config = dict(
    d_model=320,
    experts_per_token=8,
    d_expert=48,
    activation='gelu',
    init_std_router=0.0106,
    norm='layernorm',
    optimizer='ademamix',
    batch_tokens=65536,
    steps=3705,
    dataset='wikipedia_en',
)
Below are experts of layer 5 (counted from 0) of a mixture-of-experts language model. Rows are named up (a neuron's input weights, with its number), down (a neuron's output weights, with its number) and show model dimensions 40-79. Each number is 128 + 24 x the weight over its row's rms, rounded and kept within 0 to 255. Numbers have three digits each.
Before each expert's rows: a language model's description of what the expert responds to; "comes after" lists some tokens at least twice as common just before its tokens as in all text. This comes from a sample of Wikipedia text that the model never trained on. Tokens count by the router's weight.

# expert 54
Description: Possessive markers. Possessive 's, apostrophes and possessive pronouns like his, its, her and whose, such as Peter's, Children's, the party's.
comes after: "'", "’", "women", "y", "People", "s"
up0:146123140112150131145108119075112142114094119114144105139145096130118090121166146117159217132132089144131113149140096176
down0:086130158147106137114145126151103095116129162147104104131121122137120153186158159118104139119108115139134162121126120126
up1:101083089109119156153120131132133086127136106123119106140111092127128131105126123133116141148150152131166118141115138097
down1:118123125134147110105155111168124165153138145145119148122155116148112106112145106140136125153123143126173179126114151087
up2:143148146133132122107179148097068117144075121162107113123116132137170097147097125137106157107119100124089109155122139128
down2:110114157131128140097121162095103101132076110181104139120140099100131119172121164133154113144175130136103158145140115155
up3:060157090069150143121131080112141083097150125111138125130128094121144114101137136121158134092150119118149117178157138172
down3:074169161108170130103140131154080160123099163125146094163134062141122106159143125139135126112102117110189134129143136116
up4:123154156131160144114112111146151157117171117112108162124123151127137126145103106106141114115105141093156132093116102113
down4:109159091125140082136127136160133140105137098148147102131101135120115092114153149130084118165078132158109128116127145134
up5:127151187059124122138108084133081146106096134133160098132135162085124123098107135102150149082111077132078120129147142148
down5:133118151126128176127106147059155136127111103131113112110102144104112115140138130143096149175132152120046085140115148149
up6:152094071113108153126142137175123127097169141160135155142167116113114114147112128124103134156113148131137129065126127115
down6:108135165130135142161165162127165172141129099105113120116130153161161134136135150147153114124102120126132143129145135101
up7:131153101136150166123142147145170114153131154117123124149143152095100115100120140142111113128161116115126140114137134178
down7:142106150105167098104122119142102147132162136123118110135124139136115108062077146112120153112132129086109168110108135110
up8:173131115117162091129128189134185155092141130105099104132125111120106119122125114131132120150164140174206136146144085188
down8:125106114131129161167146122090120165129123135155127172125110111155142133152144130121113164192082100113108118097097124171
up9:126147141130128111096140104103140180116157080134135140072147113131173126124067114130158112104109128092119126161138132121
down9:147133151098095128120115104138120103107112131139141152125134090117149122109110131094152095102115139153127156177129142129
up10:137131137147120132092110165148120100153107156125146122104123114101133105123111139116084130116109112155088122113105144122
down10:097105135179126133100126168128112136142108100160150134111138138136131100104147123164154115121122119153087124156172131170

# expert 20
Description: Personal name beginnings. First piece of a personal name, often a foreign given name, in lists, tables and succession boxes, such as Jan-ez, Mir-a, Hu-ang.
comes after: "| ", "- ", ": ", ", ", "by ", "and "
up0:127145142092151152143130146106148134120119124170116136129144132136116131159124155143115151140121101118109106150097120149
down0:123164104206140152091136101149109133126151159118108189101166100113135136135127096154123109122088121127066112133106093130
up1:121160145126116125118063110116109138199160117122102165131145123091099125151093131078078125113112154158122102120109148100
down1:127123116117085114134102166122145137100138117159147125128138095100160138150093150128144113138124104139170120121144131104
up2:078122108138104152116122112092107135146140087103116157148120150143068161076121157120122129130133128122147118123173120148
down2:133155085111116124150104146108116111107125188147096122117093123120091163137127156107180118083110094115096117099138171093
up3:126144107123131163135146156146127123134091139145094122151167149163143138114124095148166150106132108125155138126122114142
down3:119100141126153095116085080111100148138131112127090150095109113151123118131130131087121109145073111115123132086128147116
up4:127132119146151084117141116155134148110157113081127108144165070160163126136099125163107108135157136105126116146135101144
down4:159138166130090089135118130119152141145125128113107144143138147161116172132119106119113110120100115131118126142100134135
up5:074108116142080183144152156107137116093130157173169126153175142137096124149134111127159125124102096130162126057132092105
down5:122104182140123116155146134137092111142089104172109139101105171157140096126133131138088131153173108168133098118069148167
up6:110119088164128112132168141143119103146103120124112124158161106126169130150105096125121147144149085142151116125168150142
down6:162160124126170160083110126118110128107134170124088165166141138114151198126125135177098119109095104139116146130124148121
up7:155130113085158128090124103157179080111141116121127132141154152145173118105115132148153159128108134097163141111159120107
down7:121103127112142131090133105140136152118158114138126096125163101115111144092073121154117160181143144125179142122156078092
up8:104139113096111159113173145156121153141111159133128144101151152074115111128149115137104117115141144115120125121212107128
down8:113156113092152116127102125144115103135131126124089125109126142126115139094143171112121076134122135124151131079130146136
up9:127134138130182134095144097117112147129149111150123128146101129121082115120073128095145108132137152109137127110142147149
down9:145152131147159110092136151122145165128116118136094166111120129094121119138129128123110138098140133135128153148132102100
up10:160124154120125140139130129064110106135119140113115138128138117135100087134093085123157118112066160149132134101116172118
down10:112063117104130108136168144121110152150117110111166144110099133153140093127150131138108112111117115141168094113111106115

# expert 49
Description: Nouns after articles. Common nouns or word starts right after "the" or "a", especially name, version, types, genus, town, as in received the name.
comes after: "the ", "The ", "a ", "with ", "; ", "two "
up0:145147162110088114165135149114145112121137085115145133115159095096146159167087129141135145151121163130143180111136107123
down0:105144121143124127098142136137133168148129116142096132087167083114111110124149131090136143154126161142127127164115149095
up1:174115106141111098059113149154193099105111151174161165084136138146088112140116133134136152162133136101135100125150132084
down1:121157143146122156144176118132117141159116079108111120093137178081150162137116101102123113088122139158078139075122116153
up2:132136138123156128153143109104117140121111116123118083130166122130177122100061143115115114096091148185121132158138142100
down2:104179147121126096101157137105117129132089159144091139140146126129144073100150147158151112173154121081119105114105088135
up3:134162149148110164151091091092099160133118132140128123171101075084126104180136144138089134112133153144097120128173123145
down3:098121126118105103120131121151134126125126123118156141085091143110165122186089108093117171120148156131140150145115151125
up4:129148153109135167143154153172166058137135142119147105143101119121136114071117153102154130080133077132119181160143178131
down4:106098138154104123118133121143080113111145148144108149167069103139115092149078129118162148157139121117133103125120103112
up5:099095086115112165136135116119142092131066099104077137173147158137098114069158147135150195141114100123144113115124120125
down5:098106137138084126094141130141101132144110102112144108135129138157105130124160147162157120099141142112174066141144140130
up6:102082088129102135121130154166133120101176127154116143177139133121112096132115152102117138153126149119136131181152120141
down6:092154088108136143150189108133133156158125146114118112177131150143125161109111130157105181089169143131133125105151148138
up7:140143138080115128181115170087126151134146094068128087149125142083147104140164101085130163117134117121142134111101126171
down7:129109113144115122108118143154127117169138139130137158154084124134119106109107125152135134119097107142140096146168115110
up8:161125144133146094106115095132107147160107181115119119138128157114087147158130116177126129137145086139128145153147120127
down8:136145134129151132110098146099144117166156161155114083115137130137180142139136116146138160108170132086132124145128133116
up9:101132152158116172125159117131175128121087132102180167142163139117111149128126171144156145095105136142144149132161110127
down9:122115117090137153149106132127115142125144117138118151178136111166109138204124091116096132063121114129149152119130124081
up10:107189082143120096088119118129142082149124156124135144122143124143105105122131161155122108115112130136121175103116118101
down10:096157144171135109137088141115154126098152143171143170090183105128108153166060177098119161116126118105115127110116175121

# expert 57
Description: Table words and separators. Word pieces in table headers and titles, pipe separators ending rows, and labels like Ref, Votes, Episodes, Compiler.
comes after: "| ", "; ", "All", "Par", "Rec", " "
up0:123127112103105096159144188123131109156114113140127143121117101199174133128120136216121110153125095121135118137160100148
down0:180143158162138118132152108128089083139091112162119130084129101166142158130099140142119110145139094126138139099095126101
up1:098137152116148175128183136114111172149147153141144127122125101170155126130150141119145130167109102137114126123110143138
down1:125100136130128120139137140139076125132115101096120089151132158111135118125128110126122153146115136128113146081142125160
up2:137123151127159099161128115162099101132106104110133102147138146124116088098127111133135168115128092129148094051142114147
down2:127091125139104141114117158097149106116123137120132156117106094156146119125116126137154133162141098093169094182132119100
up3:151158067116180101134075081130126123140147114141150182127128123129123101103129140110167140112106133102139094083110131140
down3:067101121118121148142137123143110158128105137120107129133139093122151159100111150123159131119148122137064127106077129125
up4:145131106099144118165129129123136134154125172125092152126108154140143185132120144109116132149110113124165109097100161147
down4:115136147131082130136129134108154111133091101150151165132130107153139118122115134099167172151106099112122074127146105119
up5:170112148196120129144141132136112149124119098137132070133115106134128061112137127119121105094164149148133135159119121105
down5:133115124133158113118100141110086171121137111109118065155117128116112143110133145137147125118107123079111135171132125119
up6:146126122104116138109160087098134131111098115139097151113110156127124075125123093151125143171108138114131116112118120168
down6:102090164117140138118081129115102147127100156086109145103110126118160153148089157166131125099104145137118112110106132119
up7:105146122098129118110159174136146164108117114104110108161197101112160133164114126127135133154116120109140178151130139129
down7:095161121128110127158145095171114138141143104099135149137104111145143145101119142083101119114135157173139119137167144132
up8:184168081126142104150135154105082134132120106111145103115132136088143099123102139176113137115126143110130135144155138123
down8:111134149154102110107106130122104110146158160095101117083125144123143086113135126154163138112135142121136120095129106154
up9:149116126136167172094148139144158120131131120124106145076108124089172146149146155131165101179110106137121170155140133117
down9:127149101119087096083116126165143128127131110126153114086156107144139096115125116131139148121155121124153158102110128126
up10:120106104104130125122099145159171123144156128086141130113151132118149115113119110132168086154117115158094141112121164162
down10:169117150096134119090144108203085130111123146127143148115097091107127112164142105097113121122114081142150141101128125119

# expert 42
Description: Function words in descriptions. Articles, conjunctions and prepositions in physical descriptions of buildings and anatomy, such as upper and lower, on which, with a chapel.
comes after: "on ", "in ", "of ", ", ", "with ", ". "
up0:140135121123094076136115136141135133176110121121099129148084122105174121156167093101154132129109124147122143128103122118
down0:147113163124135136088156166133138161122116173055108140158101160120129132125116113066171153117139113110125100125134166161
up1:144158168157129063095130131093118175133144107106141133127116134118156127176119121133134120115120114097110138146149135106
down1:130120131162143118102148155140151099141149119172148112142125110115125126097159157153116133147146136153164131158156149127
up2:154130114106131115110130108156145115133160135127067151172101123147082137128107146164132129125150145138091110077130174161
down2:118130125133141157142104134128141125121138139121158121145125133129134160128124100196104131101107139124151139107100146110
up3:104107147133147134133140146149120128180107142153056110119163154136131135128143119134145115153121124169160151102177136089
down3:135186174101111137107117142105123114111122124124113137123128134083085151125147159094189126159158087090140125164102142160
up4:123107157111087087106144126183104054144141119162143163145116129119150116136111126159090108112138192091136144156140082119
down4:077143069118140114158159166148122141120129110120102147129105175129098136103150113107104144141116165073097100111164141096
up5:110136102127107121165151169163163111117097126134079163139118073118124105093146122156165123129136116088073099157133129098
down5:104120155137141136133113157159193105109110174141129114115100110142107153176078072122137138111139131135142154138090133120
up6:099155130120145163151148124141159138143157088105079154104106142133138129132153093081128109121115180188127128110146079141
down6:103091125144142113159102141128150122098148144144134144138091125150116123152104153183135127117173115133088123106093108091
up7:128128103111118153121125134133115128161161134138172157151104101111055137132092109177119098100129160144132133099124147170
down7:114151110160152146120143098099158141121162134137134109093125127145164114154128124162158093105102138172138134144107123113
up8:188128123131134139142138149160143104081132130137177124149126123137088153114092129099138134096104122108127071150148128126
down8:153107116141135147124107161122142146121104049127116129113115147161121126111144128153065146134173126138163166130115103111
up9:193123105146094136143171117117094072140118146123134162127119113137109122179110106143137163120133126144110138137124151112
down9:092160110102127124110149181152151122159093091128111133117124118154113123134153136119162163075119176132144124117116142118
up10:144138106178144158090132084152138089138102135098109102130175150082079135122135125174182148128136125132095113125119164132
down10:122127149112142144115168138138134127147111125125134118120142136106110161120132111127142167157115145119143148106115121120

# expert 46
Description: Biography section words. Function words in biographical openings and headings, such as and in Early life and education, born, an American, At, plus first in medal tables.
comes after: "in ", "at ", "\n\n", "born ", "In ", "on "
up0:162068098137129104090124144101107117134136107140125104128115173114173144139089089185113162114130144094144158089101096131
down0:145142136135128094149138092122193149141103110111141078127120129141108104132090111117171129170165123149139116117152152106
up1:112113145138163150167131118096086116111151102128133111112101138113131084113134120109134164135189097115101116125104162118
down1:097149124178131115145152140081123100128096122158088155150131145094135157131125171178100149106099145119187108129121155157
up2:116133117149099133126137113142148086135112126141129116143132156138116139117078153136111101096139110156191159100099101150
down2:139103148136161161162100102158110184098176122125133104095125103113106140126132130100135120132095131106117127135169113127
up3:158126126127103156134112154107071085091105128131138129143124130119121126142161113105168105134126109174084117134131140154
down3:104147110156099167176170116123113137129099097146099098108096162123152122111151112158120128142089154092127135069069112124
up4:123106108118133109107156107101115140148107116151127120111160067149124116117100106137087127152154128125144109146132116132
down4:122179097138114118098162135131129098140076095114129125145108098136131100114154127137104114115136114105148120148116105145
up5:108102130075113140124145141101092139193137111151160121136143142099132128130108111161097131123139118115147102075118135119
down5:148132085146133102109127106108141155081155133141120067125087099159104138131174135140141113148161138148153084149134094136
up6:087123156152166158137099104130152134096122140167095145136151105161129120092122115115120152162158109143116080124130095164
down6:099143106121087116121135128141137150149155132119106088153150127111140125091153155135131131137130144139179114122185121148
up7:177133148107117137148141091127143117129109130121097124106110119120124156165135114110094179146179153088107137137092172115
down7:132126135129150149112154151131088114121129165098127149130107075121139152127165104114131152098137147116133129136137148117
up8:130130128119116180135175150157112098145123130122122167119103144125146193090119115103154102097123140147092105119129140107
down8:155111105160140183157112157155128107107130116137123161110078103103140113171130114121121101144154128118091173114145127111
up9:131089158118094167144135087121151102133079102132110097110144128135106167114084156142148135114097184134123083133142135140
down9:138145150126133161145135123099145112124090052128135102109170129115169112128145147194118119115142097129153129162077111107
up10:143110132112146162127127111117139100136125140147108138125123117137109133117118153126082126118115109145141098125137142122
down10:130103116104128137149099139136138097126108113122128157132138152113114164112111175137129147100120136115156132138154143102

# expert 19
Description: Acronym capital letters. Single capitals or letter pairs starting acronyms and codes, often inside parentheses, such as (A)TC, (N)ARBA, ICBM, LBH.
comes after: "the ", "(", "The ", "of ", "by ", ": "
up0:150181095162083118098073111121140122150105120154132130146141140129074176118134145098093143097127121122140128108109129118
down0:129130140099136135115156106130123141102133153127139127115143143137139124089122170159151163145167096091145162105104151100
up1:085116094121177108116111166159158092116105122172108119141119141095121130097102151163107134075100143111113111122149142151
down1:122134126170137110150104127157144113097124135096140142117116104134135105146174161121150100124136123121108101158155155117
up2:092126166116156140112077109131104143114166138093113134161171135141110164129166152101103102092143134112111149113121118128
down2:060114155149123095129116095123142106128109111125099128110097102109151111106123132107101091127177157130122122119171108193
up3:141155130142115135204154136182142104185114137144107147131128130108133099161106096093151149145123133144149129119118043113
down3:101171167149149126103116127088120158123128106142064096110120118138126144149112183137128170115153139165076129132150123099
up4:106173134104096078145142156175131087113125130145114133149115134099095125165134159151137132116116136162132105112132165113
down4:139124106146120108133111093135150135123106130109136116153137122158123153105146131069129125147133158150164129136107095094
up5:095148117112133120150122154167120133152138136100129142107129123083184126106113110102116093134121102172099097161144117127
down5:118109100159139141122136110138116136115144158100191112074133114086121118134147125136147107124125085116079131074118129118
up6:103127109104152115119098173132174089130086162114087134129118128075130120084140097164130137108105113122121084139142132126
down6:060110108189161148127132134132163128090082121109150126149107140146138067134114138131114139081134112102080130150143184128
up7:152106156151124149118152161125142125109086112108127111125130088123136096140127169151138165075104090130105101173107135140
down7:128088112162116110166126177112124116085090129168087153152115123120122103164144143113114108137109115125176087096110119122
up8:118113093122122107129101141126147094129166113136133120163117171148077138128143141125078084115146109107110136164124148143
down8:109129145124139109169112103170128143175146131130120070118119137103138150135157144090116120100118108152128158111119101136
up9:116111122144074143169200126163129069109119101152103109124172149117190136135115107123169144127129102115133150137167124127
down9:096118160082140130103104119101113123130115121109118156160122137136164101141110132121133130138157134166162111126142084109
up10:163116097148121129127151138172147106104114098134123124121123145169131133136110136105169142138155101130121110051127066100
down10:113108135183138093094126121114149099154143121102114112131131149126140135136148151106137102112158118109109107178127152122

# expert 60
Description: Infobox field values. Field labels and value pieces in infoboxes, taxonomy boxes, coordinates and climate tables, such as Coordinates, Born, Eudicots, °F, ″.
comes after: "- ", ": ", "″", "Personal ", "Scientific ", "% "
up0:109134118069141151144138140128170094100104108088137110153124167071097118109111146126130152093123123107149136152131115125
down0:125140127084108164129118154114165169135143137115144159116093148054137115107123133125101145100139123110112115135150124123
up1:167165130159112152120150082117121148124101120114125089133141123097111117139159157115104164116112105140137110194151111134
down1:135103128190132108155127122131162126107136090112151092130121134143137104124087107102160145147115132115157145158112145112
up2:117155100203122114132159103144171153133150139148130133108129149121097108153132121128172098114199111143143162083099118098
down2:118125106090115138144069125125134105146122131138112134120127140113158101104134146172126119090133165158171072171109156105
up3:113128147115143157128125135154121132132114129075121108149140112086133109098109188139124131168117105100131113103130121152
down3:110181157145097155103122179102095083109139101139188160125109155140106111134113086148118095120184121133101088119117151107
up4:168124103097111103115193149155106143088102148119105136103107135154166141129123124104150121169114082149110108115154171141
down4:151114118092139132084158139131171123117139086110069132144147118112142118138128164121126127174109085098129140153122137109
up5:151115154201157117131147134111146127116138124128138148112100088160163136168107114122189148134153103109117126131123103143
down5:103181125164047151148104111097121140125122124137120159094159157113127154127161093115148127130166138125133090179134137101
up6:134129111173125121157141172155150099131116133134113156172122103123081128126160113131133139122162123145078123150171073131
down6:129153122088139147181078091105135125105147132131143085134122120122128170125134109128167187111134151132153112159117126135
up7:159143124171145112130099138138157133130116112118105125133176144079124119103117155126158131138166099149148109155133106112
down7:121130138124115121122171113122118146153134127112128127137129072131152132122150076143136135138145128143177136131136121131
up8:119151113123134106143151128146142142117137134113102147090102158126148080112148109089108060125172115143099112106165151115
down8:145134148136116129113151173130170081116124113115069135138100089095109093177120162166145107112122121186119110166137167146
up9:130123146110120098122093108122135144094117089109105106127141112147132138121108114095122136129198129122141154156151119125
down9:119109113095082147103095085135110153127159130136116128121141119127156138097108132093163150117167096108105145168111160113
up10:082137131118133125131135124135104113150143117101124149146114106129149055121126203121086083149089134172090125146152087146
down10:114137126135156096136155146134162088043150137151129119154135145152170099113135106164140141133134102142155141139129141131

# expert 25
Description: Proper-name openings. Capitalized first pieces of team, band, event and person names, such as Yellow Jack(ets), Iron But(terfly), New(ton-John), Nor(bert).
comes after: "the ", "The ", "of ", "s ", ": ", "W"
up0:156120146127167098160118108136133111143108115103157103123136110133156125114157132140144143140190149105175115108170101106
down0:107119127153142113163112124140138133089114139125123051115112113120100144146121149119141102102179181119168101149112124120
up1:110109128136132096104105104101154143118110112133144089160144129133137132154093130062132138099104142108135101151084145152
down1:059139115125135085106145160149147132134176122149142074162132097106126091105075099134139151091115086122191135095057082124
up2:121140167118147092106116118103155119129106101114163164133112136121115145135148138163140115122132121162117123140125173097
down2:112142132122125162156134101144116115140182121144128142158113146117114164118088162138110123152144153130144120140154120125
up3:126093141166125126115132157175112106098138118144117145158143144148132120074112103190107138172144112143179123130139153100
down3:099131157158135153126126149119125139147111099106174161164096146136154104130148160123130151153142150098147111113120121106
up4:115121137120114085123108149125152129168159070157153143114150099115112102168122103188186131118151127131145137145096129110
down4:096145125118147112110107124132163134108184081114101128150102095175145133113134122100080134114140118063164136133148132148
up5:124163052126123119148099179153123137136118100129115147136116108166130143109137118138112105141125118166092095117163184130
down5:060129126141166132135142100111109105113112109152118128118106153159131133134137126122112137143137108121157131075119078108
up6:072124124167141135108115148114125116079152136143126141143133149146124130149139112138090128140135119136132134113101126131
down6:138108162128125134113155139150107096127114139109122162104140161134119106129104151177130105145133132137122144177149138126
up7:125101108122159145070106128128160105151122119116120125152146101154118128117124136134133143162132119156145099147150174087
down7:091150134119140127149117156121134164109127140126111133107095120123150111165148137098145140138129126107095101106124146163
up8:124145115111133115151137112129147164099087107129134111097117106143146124139132148136106100151129098131115139163151147144
down8:112093110108095121116168138137098154105103141106122114143134117165117178108098140133149102109113092149166141153139088143
up9:175147134158079136090122107132119132119125147135136108157132141108128126101152121092116126127080091103107134098133101138
down9:108111118100144139082106126167099111160126141134119119116133151074102109092128114169138134136111091135137134112090149138
up10:142144142115120109177123147087165125125091127080143121154128128096107116192089150185149128157108138153140121127100112137
down10:125105116149126134145137164111160117089150106055181119116162123087120094097118165138162096135135145142125126103131083132

# expert 41
Description: Digits and US states. Digits in scores, years and statistics, plus US state names in sports schedule tables, e.g. "L 9–20", "Bloomington, IN".
comes after: "–", "| ", ", ", "(", "; ", "W "
up0:054143132124088141147099176141135153147088156121072131129134194109116144140113115115136108141116150176132151099134157110
down0:104149098163099128125163111163125126140146112129095106119131113126149088158120107146151111134150114129127149109091127124
up1:170113136087096087114164114114100108128114099107119139102166144143165121111114112093148130098126107100109097095138136137
down1:124142140104133105124170179147152166170123119170136122133112135073118160136128138097121095122087108149093120166099130168
up2:135112118130131145116121099120111103127120129100128144076146091138165113108160099159146159110150199155156128114118129104
down2:080145113134123103137156148102151190116124132130145119101137150130118099156141118126121101079119080135111149115116142120
up3:139142127123142106112130140114120147115146107133094162114151186123139122100144156140136114113115111128117172131122144115
down3:165128164120138168122100129170136114138126138122145120126104145123152141121114189138133150104136106106151127149104151177
up4:107149089147129131119075116132169124136129135105078124112152116134133099111100165112136115136137092125119181144102145120
down4:148138147113160132099127159135101136152121132116130137115090179119108166117133124178113178098127083121155110155101141128
up5:133145148132143115119113162139177129094145097060090132098133116126173129159136115139139118108088088107102095178123130166
down5:094127117136128112134120127115134103117152144143105138160105108074147105142131198125134107150156122149138093190107140131
up6:184165136146094156098126165101079110163145114164099141108147138138159096114159126106102124165148152167138114109126117174
down6:153157139140104108150160166121133134110158104134134143108128147132132113149167161106142120102170130142120122125120138152
up7:092123077143161094123114157147149166154093098150119108091150132129127145101115097141146122133142087101128176124125129131
down7:130147143107106120106116155126115145121138149085143118103126124127110148088129125180114184120144103099120102138135155131
up8:124133140111122156183129119152122099128150122159155099132167164124132118106171157093136162113141107140147102098131125159
down8:140140099087130152111126135095103122124100140152167126148138135106076121077131140091124128113144126089122119129147126106
up9:137152111112130098108132119108091106097115115105113109136117103158139157138131100129129138148106135123128089127120163114
down9:159128101141139158119171180106126132114153160117114152109120137100142167105137118112164108131127137125197100119128096114
up10:128159137121110149117163164148118134094127106136168158132134094142136079148123163178144132128116117133093195130147124115
down10:123156108102119095150139149126123131183142126077152150166145153120165144087135156159121092095104095116165091169136121119

# expert 2
Description: Determiners before nouns. Articles, possessives and quantifiers opening a noun phrase, often after a preposition, such as the, his, several, same, entire.
comes after: "in ", "for ", "of ", "on ", "with ", "during "
up0:116152140151114124153117126127099103166149139143139142095114108112118122129112128127094121108187119120170132112121097101
down0:102129124122164127156123145152120104141131150109085142117115156083102104135088111107112148120103164142161118132133142152
up1:118112122123145120122149160145136131111146120148085110129139151143130117165155096130137108131060142115096110145146168114
down1:077136123103098121124150115140175130157093110102150097119105162130126109108165166109127173122160119145129148117114114148
up2:130136100164151139101149156141179122128161132098126142165102116118134114148087131106127118089133126147107169119147134094
down2:105141154082058096113134124111102127140138127100161132148104123099133138144134118126114062167118090116163171164098113137
up3:115090137141150176134138131124145103121173158122112103172127124102130154127113089124093141141117127147168139095118155131
down3:141139120153135121139113151095108168143107121181114170135137101149090108093092159107153125118081088139142146115114152157
up4:155120123145108119110144124078151091127105100092120131103140121100144148100092140104099103106167122127153135133110145129
down4:087141121120105129148085114187138130134109138124139083106100089170179167099154144129196127106130152109114141126144111077
up5:142124162140152125147126115147154180118127122081111130118147111145126112141159144109175171135146112142136145130143204114
down5:160098106178164104114100138146117134187109136097149157139137115092127116068096122134123128130129108126138075173122066155
up6:112136086152111094119112116139141119121148159120109129124153091145118085146144057168141099131101105109125131161135123128
down6:126146149108141135136108132158153105167081095137159115125093112109178167099139175161118131076172141096162120085123115118
up7:114130129143109156132100148124138163148138089154149096125157116145141121106107162122128145042165126118133147128111106110
down7:088111182141104154116123138109182118120156178176112138120142117106112160098126092119105137127107095101141138148098141159
up8:119115128078139125084139071136128163157147103135189137091149107110140128120100117147113149163125093138181136154096118157
down8:085118121113125118162101116153129116122139144164156116103114110144138172127143139121093155097118123117137151130136146104
up9:154120163146108121118100121146113147112120112151147104096146134140127123119160133105138121152119128121130126167150070123
down9:106134135154109142094146150122146126145118160103108150112085151108137141111157140151112144141140109125129115120114157115
up10:121151157106118147112128107129153110094128149112155123103082146141128153143121139148153127122103138093102108158083151093
down10:145080126130123143117132081104116081149116134087139142141109111164156128124147132126113125095133121149127119116088134138

# expert 47
Description: Conjunctions and articles. "and", "or", "the" and "of" joining verbs or phrases in prose, e.g. "interact with and perceive", "promote or defend"; also table pipes.
comes after: "for ", "from ", "with ", "of ", "En", "to "
up0:108103096122133154118092172155175160155159100080129174157107154116144099118110165094098099150145142153156124092127107115
down0:130146141126168180134124132110139103112133113104120139110119148128155101152175095145144140076158133133121130121101129118
up1:135129120121142130095118128120136134119088136121114143094133100129150137097125101187174123145153114098132133140089126092
down1:078123148119128109119093110116099117135134149106153165129110130099118136110135132115153145138132115131113105127168121138
up2:162170085131133131158177131135135088134131168098078121151106139157127142147134133104120158112153084114087105077147137164
down2:161115093103147150158141180152160180149095080117116115119156107137124153129148095112142146100137143082145153130134131137
up3:076157120177143144101098169115153158160137146133130133146090102145118084094183137143121103094137163148125144140146109153
down3:121100153159140121102129171111142090089173123113120160133151155093168071085142121129119114151136136135138109160147166148
up4:157092110108101124100121123102107092118119131145120148136107120114117120154189158138146149131112176148128111101172119116
down4:058114076122117093102108146186166102121176114111121134121112145126090116139128092114152135100120099122147131130139175133
up5:141135113149121135136096116144111120161141086114138126137147130170151127132131168074110132150147163110117115111092130147
down5:122152106161127134182109156105135152132145143120152144164138193122133119149102114102135091103138138111130130123092103099
up6:098147127104148127140131128107100122139129103090110154147152168131145104128163076170119117101052185161123144118104153144
down6:091145131098124106159162100112111142133116109126128140148127126173105152100140137154175108098108106123107111160133137132
up7:136132127101124116112135102137110133146142121182113125138074113137126142138136077131112134117162092126146152135133146104
down7:099089131075133103156140146108099151091156157115175151113138074168162130148140143138130162117138133092095129116126073074
up8:130108108120138118123137139133150092085099147125126119086131140145130123086083099131177081101133173178138102149115142150
down8:113143113101130142107150096171138138154137129145149136150144094129118121147146115145144126115111081131112080121143086139
up9:124174111116125119093134164122129160122122121110174142129143129118151104136100109126104085151128136113134115124067112133
down9:169124153159072109108140151109115103157086114147141085118127130124129176151137130123148128127157162118071122166093104122
up10:139142131133127099095155147118132140157155096128134143071153155164160107121120126119088093125117111131103138153100117144
down10:099108142103124077122126159136122131065156186114172164117121142140105113134145133116098161128120131110130110137188126140